{"num_hidden_layers": 9, "n_experts": 32, "d_expert": 32, "hidden_act": "swiglu", "moe_layers": [1, 3, 5, 7], "router_score": "sigmoid", "normalize_top_k": true, "balance_loss": 0.0103, "balance_bias": false, "router_logit_norm": 2.0, "init_std_router": 0.0121, "norm": "rmsnorm", "max_seq_len": 256, "max_steps": 2897}
Below are experts of layer 3 (counted from 0) of a mixture-of-experts language model. Rows are named router (the router's row for the expert), gate (a neuron's input weights, with its number), up (a neuron's input weights, with its number), down (a neuron's output weights, with its number) and show model dimensions 0-127. Each number is 500 + 40 x the weight over its row's rms, rounded and kept within 0 to 999. Numbers have three digits each.
Before each expert's rows: a language model's description of what the expert responds to. This comes from a sample of Wikipedia text that the model never trained on.

# expert 1
Word-final pieces, possessives. Possessive and indefinite determiners (his, its, a, their) plus word-ending pieces and digits inside foreign names, as in Ery-th-rolamprus, encirc-lement.
router:453485518446502615497536537489527485506513503523504507565544476460501475507481500499497501482539544464481560506508536479516477495527538469516538515509479564518458486387548482425499455456571564516455448459564467460519426545454474549539536434462623495564493465524449437501472549461516471446500468541432522460504493504519471416459525461440458466490471442490463539442468519496547511490513
gate1:518500517518473504493533504482532518448552450471570527524514435495559492535450522444511517481443490485477506562469525503480586466459511580470530510554591430561479520465473564455507449394517583443504445547451497465516445530502540417544489451465466485535481467530445526489466540481476445517518541575493456469501527462422515570487527570505451508482532483440546487519508521509553467503501
up1:494485494484512475545474522484474449481487454473416509495476505500499479496461497546520554539535490479474474489480495550531554511482534392519478529491483538485523496539611582503500482528496509526447605491599540506485460543497531458469499499500518514464470552610574577537486438487576534456484502491530537528523487528458561552509518550468451542535551544447488516465495467522424404546525
down1:518511413518498467484494561488521478457474519483507530492506537450549468554445532518551568505518437474489495522511534466502525484467463551475501476467576503468515505528495537417517431442470404539486497471541481560527484533548570474483428462480474490514496421518520494433505489499515500517504530622429500508493513492464449514445555494504404512526462400451558442493464532571534512529556
gate2:522452470422517534554503458484439511460426482471559558494583521482542463503473501518491458528517491491431511518565492440396567471412421519566541524530516575511476493465443539504461447491567488541450529505489522518474440510490519535514453547529609497484505470526486494481485557439481505482500422459512523433514401492482546476531550471517487508524496469472530531494497522498509423524506
up2:514508542537505427481541465455522510465529437536475491477491516557456495476540530533529559444500549487536550500534619491460474563576437446537540538540489433528441521489488485506464514494546560502496483477501530476551491489420452514501508465543539426548472514498487492465476500504416541548516498488555436499494569431515523521560521543474415563501503454450536599548510498503448480469544
down2:543607543495482522504475500459465516512457465513490486501446514495555445471509526525478514548512414454553494560496481550453527419506626467446434498473512443474514482482506585531470499533447527392513545491508478514510518561517474527483502531514498450519521463517586575503501549547506487500463511477487458498482593534520536489552464495428549476502561559508482428521508455436483515528468
gate3:519446484487509456494481484508554512431443509449487494582519506467401453425485433501500498425458488497488469526472467404504570526514507522421566542494516522480562515490530461525510391519518558445495526511550463504497440508480465467505479560547510445523525476542445442527531502451437478516435484469452503488521534522509545493496508435515477555473506422523545603476493479452451518545500
up3:525534514508504396446439445468331584558507505482482539495471512523440487453541476502479490453570453525505480464535475482484419545466498520484535442562513520516505517551485449549496471528495500442497432493528479560527474497457459460501472565416548441458521519536488561491456480499532521539479516485513469567533545488500541522505514445530512468475501439513562474519454498481435522458496
down3:460500577448487496388588496516495462512552489512450489507474491515508521498471554478464535583486493508458509466508451505510399510509518507531599547524551542454448472453519457540488483445459491522539452482517516518518459431473551542489499501520513455496513520489558441465462529520511504526455444457486564513509490454490461424473474522462458564554442537529556611441468461466461523536443
gate4:472485470501444488489560531448532514495529498493484515502543504457503533502495530541532481459519538500428476535510585557492460469507446463558514511549551510491524430429492557426452424503519522561479592519533549515575454541464479534514496477516452532525463520500503512464496514459461488547468455533462487427520492524565545459514538474468431594550500437444484496388569418535487478503513
up4:550526483555484486567515510599470454491473472567557500517518509522500532391477445500503478452453525445545499501552482542561476506521415443485476481485507562584486498499481504449495488439512498479507556477500527489435481535509459430531461507477515458577474473513501474505490500520446531491538622544481495555502512426536550528505453514486555489482484513592472469478595553518491551456461
down4:505483417512448517527502450494507485481512536552538592507473486474532489474483461512503513595446469520529512501467512512571403491544522513541520573545507567497416450514470461471550511440491579512491534486502485440517495480452483527566460505500514584466462468470519443579474543550552521469549489506449465464545480457439435489508500542501511570469455486424548550425503538439515482477490
gate5:491503492485494626474531546506472516557522410535522506527625495441537484524473500450506548528459497419473509568574512488504457477443475507503486463549534529557502521417491508500564412486497547475445505502542508493517446457476471495461442418578474495472557530523480467522543499487565465462556508472440511460499488501500501458463492477465425511430522530483442519526560482531494548504507
up5:466506614454498535475495525461459461526489474493483482508446505473488537513434540515499505500471457462431574505485516487495509482538530501489482537536429551400570419581471514542548450540407516491455514448513489577543514541496487549447459503509516543439451497476514498568493487460568487497428518516566511518525399482518537479465546467493457529560508514441456469484532521498465460470439
down5:457511554535463493498519468485474508492506553531488539499441461503474521555480493510476435480513490487494560439471401460480445465549513415507518567488538455446471466527457469528552475490549484513474441434560553460496474475463493484526478524576521565492591554458544459448473540538521516459531448458494482506559578537506547521449516457536522609449489472502501581448427539491492512472490
gate6:507413478504562498523519520540520458523510472496537511568565460491533533491463542505540534421526480525516571521460602460512576513497507524463529497569492550548574502435463469497470440538572447544494486481460507454478419512498519503519526471413511494539437481537487532471489539528453474604472435467466543528487507481527495584459516536517501508483501447505498554568574508533535556481538
up6:515456388527474490460542534468550498495516616533490525511509509519493481512540484509533555499492515484516545534451465462482470415452498500523455592461529470474484579515526543509531544531487475471465458502447443429506468479404541473509548515524447465440525492496616523519473585526509510529406509551454468445558515511460490525477485456488520458569505497440491514466473478457498519473444
down6:473399502548484503425496511474526460492471491488470527571614530514425431606491518431570515522443520454438498469505532477560437456579573507535488552518470509539471455534452430525530473474518485505453471487546598485485514455514548508478498481540503490492473503494483550550461566490552587476508515493562499503501464471587518465522561486500471527482485513494532501485514536475522491506459
gate7:476538528448514541491499560561484429494516500540442537567551488440497517472455453452507555519511552505507473548512553529483482551503559480502523458532508517531364542467489588474471475515559504503471508470512546463494511535464422471512532455534534501590511512532478477545482494510489464425528566510510568449438478540443493478533509420490585563517464444478545503439534477523518503541450
up7:423441509539541460544412502483509543461563544475416441494457476478480548466540455513516444493541503506479563608459448473471482448505490518537452564546434448568553411500445478494457464516529443536486507505468466569495500505492503474511537480479494493537452492526459541551469548465469499526463525545465541481537475475532478567503478502510477466499504512556593435482552501516541468417513
down7:476511474499479445493489427532442526481469496482475485515524484514503482526590518471447506455478473421471465561459452529502469490392469534503477518490534466491536527571455572550445509549549485557462503507468447461469513432528500543453548477515437551485474526502499450528507519484498482455496524624494529559498540468563450453501482495532441557497596559456517467517489435572450486453521
gate8:498507485477527540443508502454467495457484418489447513572499511426518507509501436491493520470510490430467578507511522475498546472479479533515478476520512569551545484497476457512539473493502523532446583486538580468512509556471436525482525505544549479503497516476471558469518561515486533444432431579442500422478492469572503507465496417397431561511513414455434507455440471480494466519507
up8:417568534499570501449530484509539470556502493508474556533468477460566470487543541570493466514535404527415570554500529573526555515518472532517489492519519540493473536479467515520494485481467447522446483443516437489532442552440533487483462480471587512489476457492534565513430580544564551472516510493586452444490471457539512496496520459508500506493458444528564494539510517461538460429494
down8:482514515510535510455498455515547464471548545526580470550484480416495467589397503510470489453514444544489522442582484499492410517542504527506508490506451438490492495538491447510508540572487490469540542451523443509507545577547549522440470498439516446506477523518434486520458487526511533467498515472507489484536449558514526441510483485588487519506464493551572593596457522487464534447516
gate9:525530430489515508478517472471536517435558466475465479459498494493465516482463514508566467525472503463506547548505538470414495544452497508467496485515487422455552473458379537540549525479463496554460547444502489425509484415569492459537541495457584524503450456561478540499554531474489505479559510523438577438511488489465569577506516520514493538546561494492531462480483504479447598479535
up9:466445504481509476484570501487520549525557535419466516494468471482499563540555566455475497450466593553532475530562555483550477489473514489419506507500506505421496503588541585412520508454479429571501544546493468473515482464481477528457532482550523485449518573503464508418487548463483543511552506543513501438517493465550518490457474526503485462528475482484430542499524495513513423587540
down9:612459539574529494517501497469511490539436531476437516484423525481496487499525485465483515530490581426552469532559567543454479465494482485506517485563522492514555540506529465476483431548524464538524444555541457592545495579510557468465558541452493486489502523564547547508492470435490458487524544529443502529448458517546470543468456572462565566494529471514520501512540579481532504475475
gate10:548481519442523567486528539491480476452512502516481491518557474523534539474477474462543520505489511443489538496482506471475527472512555434518479492506429517578471525482398506532492491470480593421430513511500544534513443517474434552498448523586560542593487522582494492466453484472473506426568449498508499429534498461517520451486574501534529460455541482420469452511484601528508501471501
up10:509536410466460531469405460526490479513481486503485517512438496531562567496497485480446538505476382550532568456582484455486500508510506579447540487500522504467477506531482509499502425486480518551479475501519511559565502530540570472535427445542500526485530525512532544493492525498533545521500508553520472581563513535456480467489601476457514543474432443570554493573449536502489529525461
down10:494546427498477435515415532514501580559485464551472481526538547538477538456512469480524479501511518435469508487521512499526497455430477468500534501537501560545543517483501509439499482544483470489454587474504504512542517521502464554433557519552534504566479536528477513464489456559453483448512449604467606464491545521474506511537586518493462421531509476466541375446534478504535492486469
gate11:453458519523473562527468467511506454504455482477522502527588491488459461482533534442481438471453561448518572533504536491467563481474496509528517530563460566479494487423487491446416429414476452539504556474514534484521487488493484496535544395484577518536562549513435497455495468533493472456532484469470496553450476454461514420502584501522519562551516420477455470506537458534517514472521
up11:486486508484494550439496508525476478493490500555540553423453471456451485496523485475468543453450497576504461527454464476581509556547588522425519519512442484430505512471422480454443464500518492534475491476448466440448565475514496491511532469524456465526466459468460425553500566445535510530475507496450464438535436546462538417510471551507523495491502488543465490572552467519498616478513
down11:563456544538494526441541394523503462510506474571424496479567469479438498495485459484553502504515481516578522506463451496583514488524449488514471514551486489550500552551523528537531555438489514424484485550511539493460448505531477512564462534482514493472483529436467529549514463425546460540468505439542515475487563421533513550424425428501532472447523529501502570535571533504545495503513
gate12:470574519432551554477526487517496558456534547498490524471564496410519499446497504443613537501524498470476526604481534489516517550483530546491471459543480582539549434557412525541503443473522489472508506539513496514513435571465495508494545437504516486491511553519485459523500454432498439503499432543495517451515515446562494526488527471531441504506569475520572452470467508526452567484532
up12:537383517493529476486446501466501509535455425508513510421496483417445489442549502469511515470482458471503525510481530523531485465545540568438464505503450533464560507470526481388445478499522555506463567475495530563509503528447423504408544550527474545524414469518504489532499457460576489523503485542484514550448441491486511493533453477448541459491416515522480450476493461459546490532540
down12:579562474519499527485494512477516574531498425461512418486489437491484466467464481411504446473474483517500511500588512480508482523500572480523387513551500485485505527423501439525448495470549533470472549493424573457446559480528547463490510554481538480488584487495530522552492517552497508529474529513526446499474414507508519495594577524510508435483433500538491498429502524529547506552517
gate13:541490476471477535478513517504520511451527515516483551537581523519513518449371507416529447404514582513521487556492497591499476508474511570453472512489501489499502519544459538527487492488460573502557524547528476413476417503572521502483523500486530523500480553459481530507467515482468445493512467601464492484509521476472485482450446461519437570461507430548425425464484504510467553465497
up13:457516480478485557505447455571533521539492468512494489510513504531561549514477488398464453565446389482535590497472545446540531502583484463447467431553449551535487525500525427476435516512426531535462532554500526514508467496511504445519469430468460489524470554545514520520542462423463494526492462540509546440492513500465492444411514451484477529495518561522519482512559484499487509440541
down13:464468494443499546465538593494480487477511508547553552472535495416524467516512469512483571500507509457460533447550550491525531476524370481517498565533522473552538417523430516488550493522540508512482546462527522556478492546435572460460526453488469519499479446500557430548414457455524505512505484473564530526434505489502477474495515554465520563441519505517449469487476476448593489529458
gate14:428544477497543516447600510552477499561452519502505530546520451467521464518462522467556446482504491464551516514494511507455552432475520497490525513516523541556477531433543515496546561476532503486431590466560560480528490501442423425496558477529513533575467463540557453562481524493588523462545444485447558443500443450500473539474487514520484531503525493465501477537512429483496416527535
up14:527491407474522529490555481501514480484447520521489446467430568502516502560451541502500419507508483436505476483555555466505530515522493472459489550549511499530479518533473504490527411511470491464604486507486474520513505515480577471478568585422485454572438528445539474472556516474505447542495618513447496525501484496461566529519560516506565471494474408552507539447518468536510496459471
down14:440565502526551570524488498541512544467531441446502472515488473591408484473465514505477547541545460455492532518475566524491521562519501512460452525504437491444502510502598584500454482476551489491447525502585518471487474470544486468505471510502498416531529412529495510565497460510499560456459473571460544524479559500441471550497546514485522448480570459455497460498547475473454446448549
gate15:447516489495581481493555586571502515517499471505533488537498492402537492440519478507493530506495559492473620595542548502564489599476497560475513517546479496524513472466478465481505510445445501492498542513542490496522488501509495500460539386505490523545465442530450489515536541468487462487501497544533508480472448524557471454531444457523539477523578388438462474475457449537537510529520
up15:490502466495485511531489488516467542492544527590590492469444519538529472461527466480525508451429545481554483497536521529548475489560547523458435553522559518501428484527455413572543487465538470542567537448459525557526455549533517459516590455459427513543448506518518478508472457479527528488534618494463568524498472540467504520431464538507460448488495489488475481455529526571466516546486
down15:500514482465437558488510468472509476559486520485531500513569550457568410470458459494453492435470501504462501529569534457484475485482559534511507416532474545492425469559543496421428517536484498505472535495421479603513494486488466425520489504494525502543498548574447432505542486454513478505508513470536508450568539553491445575439463427491476520473498500514488431544517460445435469509514
gate16:507537529498500536497483473502540467510514466489482566478588498437476424512584473430587444504556518431502466579473493490477602499501580542441574561502533528536493457521469539461507503436516529550454517510524489445467458503480461501455500493506470516562494514521495485468525543516526456428558472460402520468418504517510508482517516505508468490473543435462420510465543524514550465564479
up16:524454495463485495522518486534530562533482504518456584475568509494513514445485452521537461438508465493535487454477519488523540495456540453451507541474455455575486401524411477502521532513529496526502539488485482485434478568485502449505527553421539538564553504460529506469543519477387559492540525423481562494446455497565461478461513518471487501449470543447485547528426563493471442484429
down16:472418457512520468518564500515537490527531520515468509453551552554470546510394573511450589540480442513463491471555525529470446465505570452458468473450475495500467518492417503513538470455496497459572504454479500495485587524549522470404480562513482452455570514491534498531486527526468604479494444508580482527515478525540513528469458505457516505521495581471458525552526514468451510523541
gate17:523463432511457571520527491556526513511435455530536482559540488542454481485540519507523482437467428453481443492485555512484564544525520517512570586477506535493520506519483513480594423462538550463460520517450505456514457494524517517495563474509554401535503398535403507543477569460450471478562487531478514530477512515467462467516501460471515555461511408453529458535491506533496477479553
up17:466567522519505552523530483522538468496468484489477516502518483487483464466420521457534540466497498552521541528505493468488506531475509458507547491474491478540453435455451558466474475532481468491543457590542488581462478496448608543516502465510443541473507471469497570374520444423510550491507448538586543586496493473567481442546504450525511568457524485496442528504484494541569487493433
down17:468489461513529507480493537438479499514507512516512437502538540512445454522503497490498490393474427507471555566498463480482492558534562523479445524586587503468462511500488519462524549444499470555519576454470477506530480556502459486461492486525448494541539471510496555514460471474487530435523540512571581581492575591518523438513528447546579537509547447517441441490519430509514503516445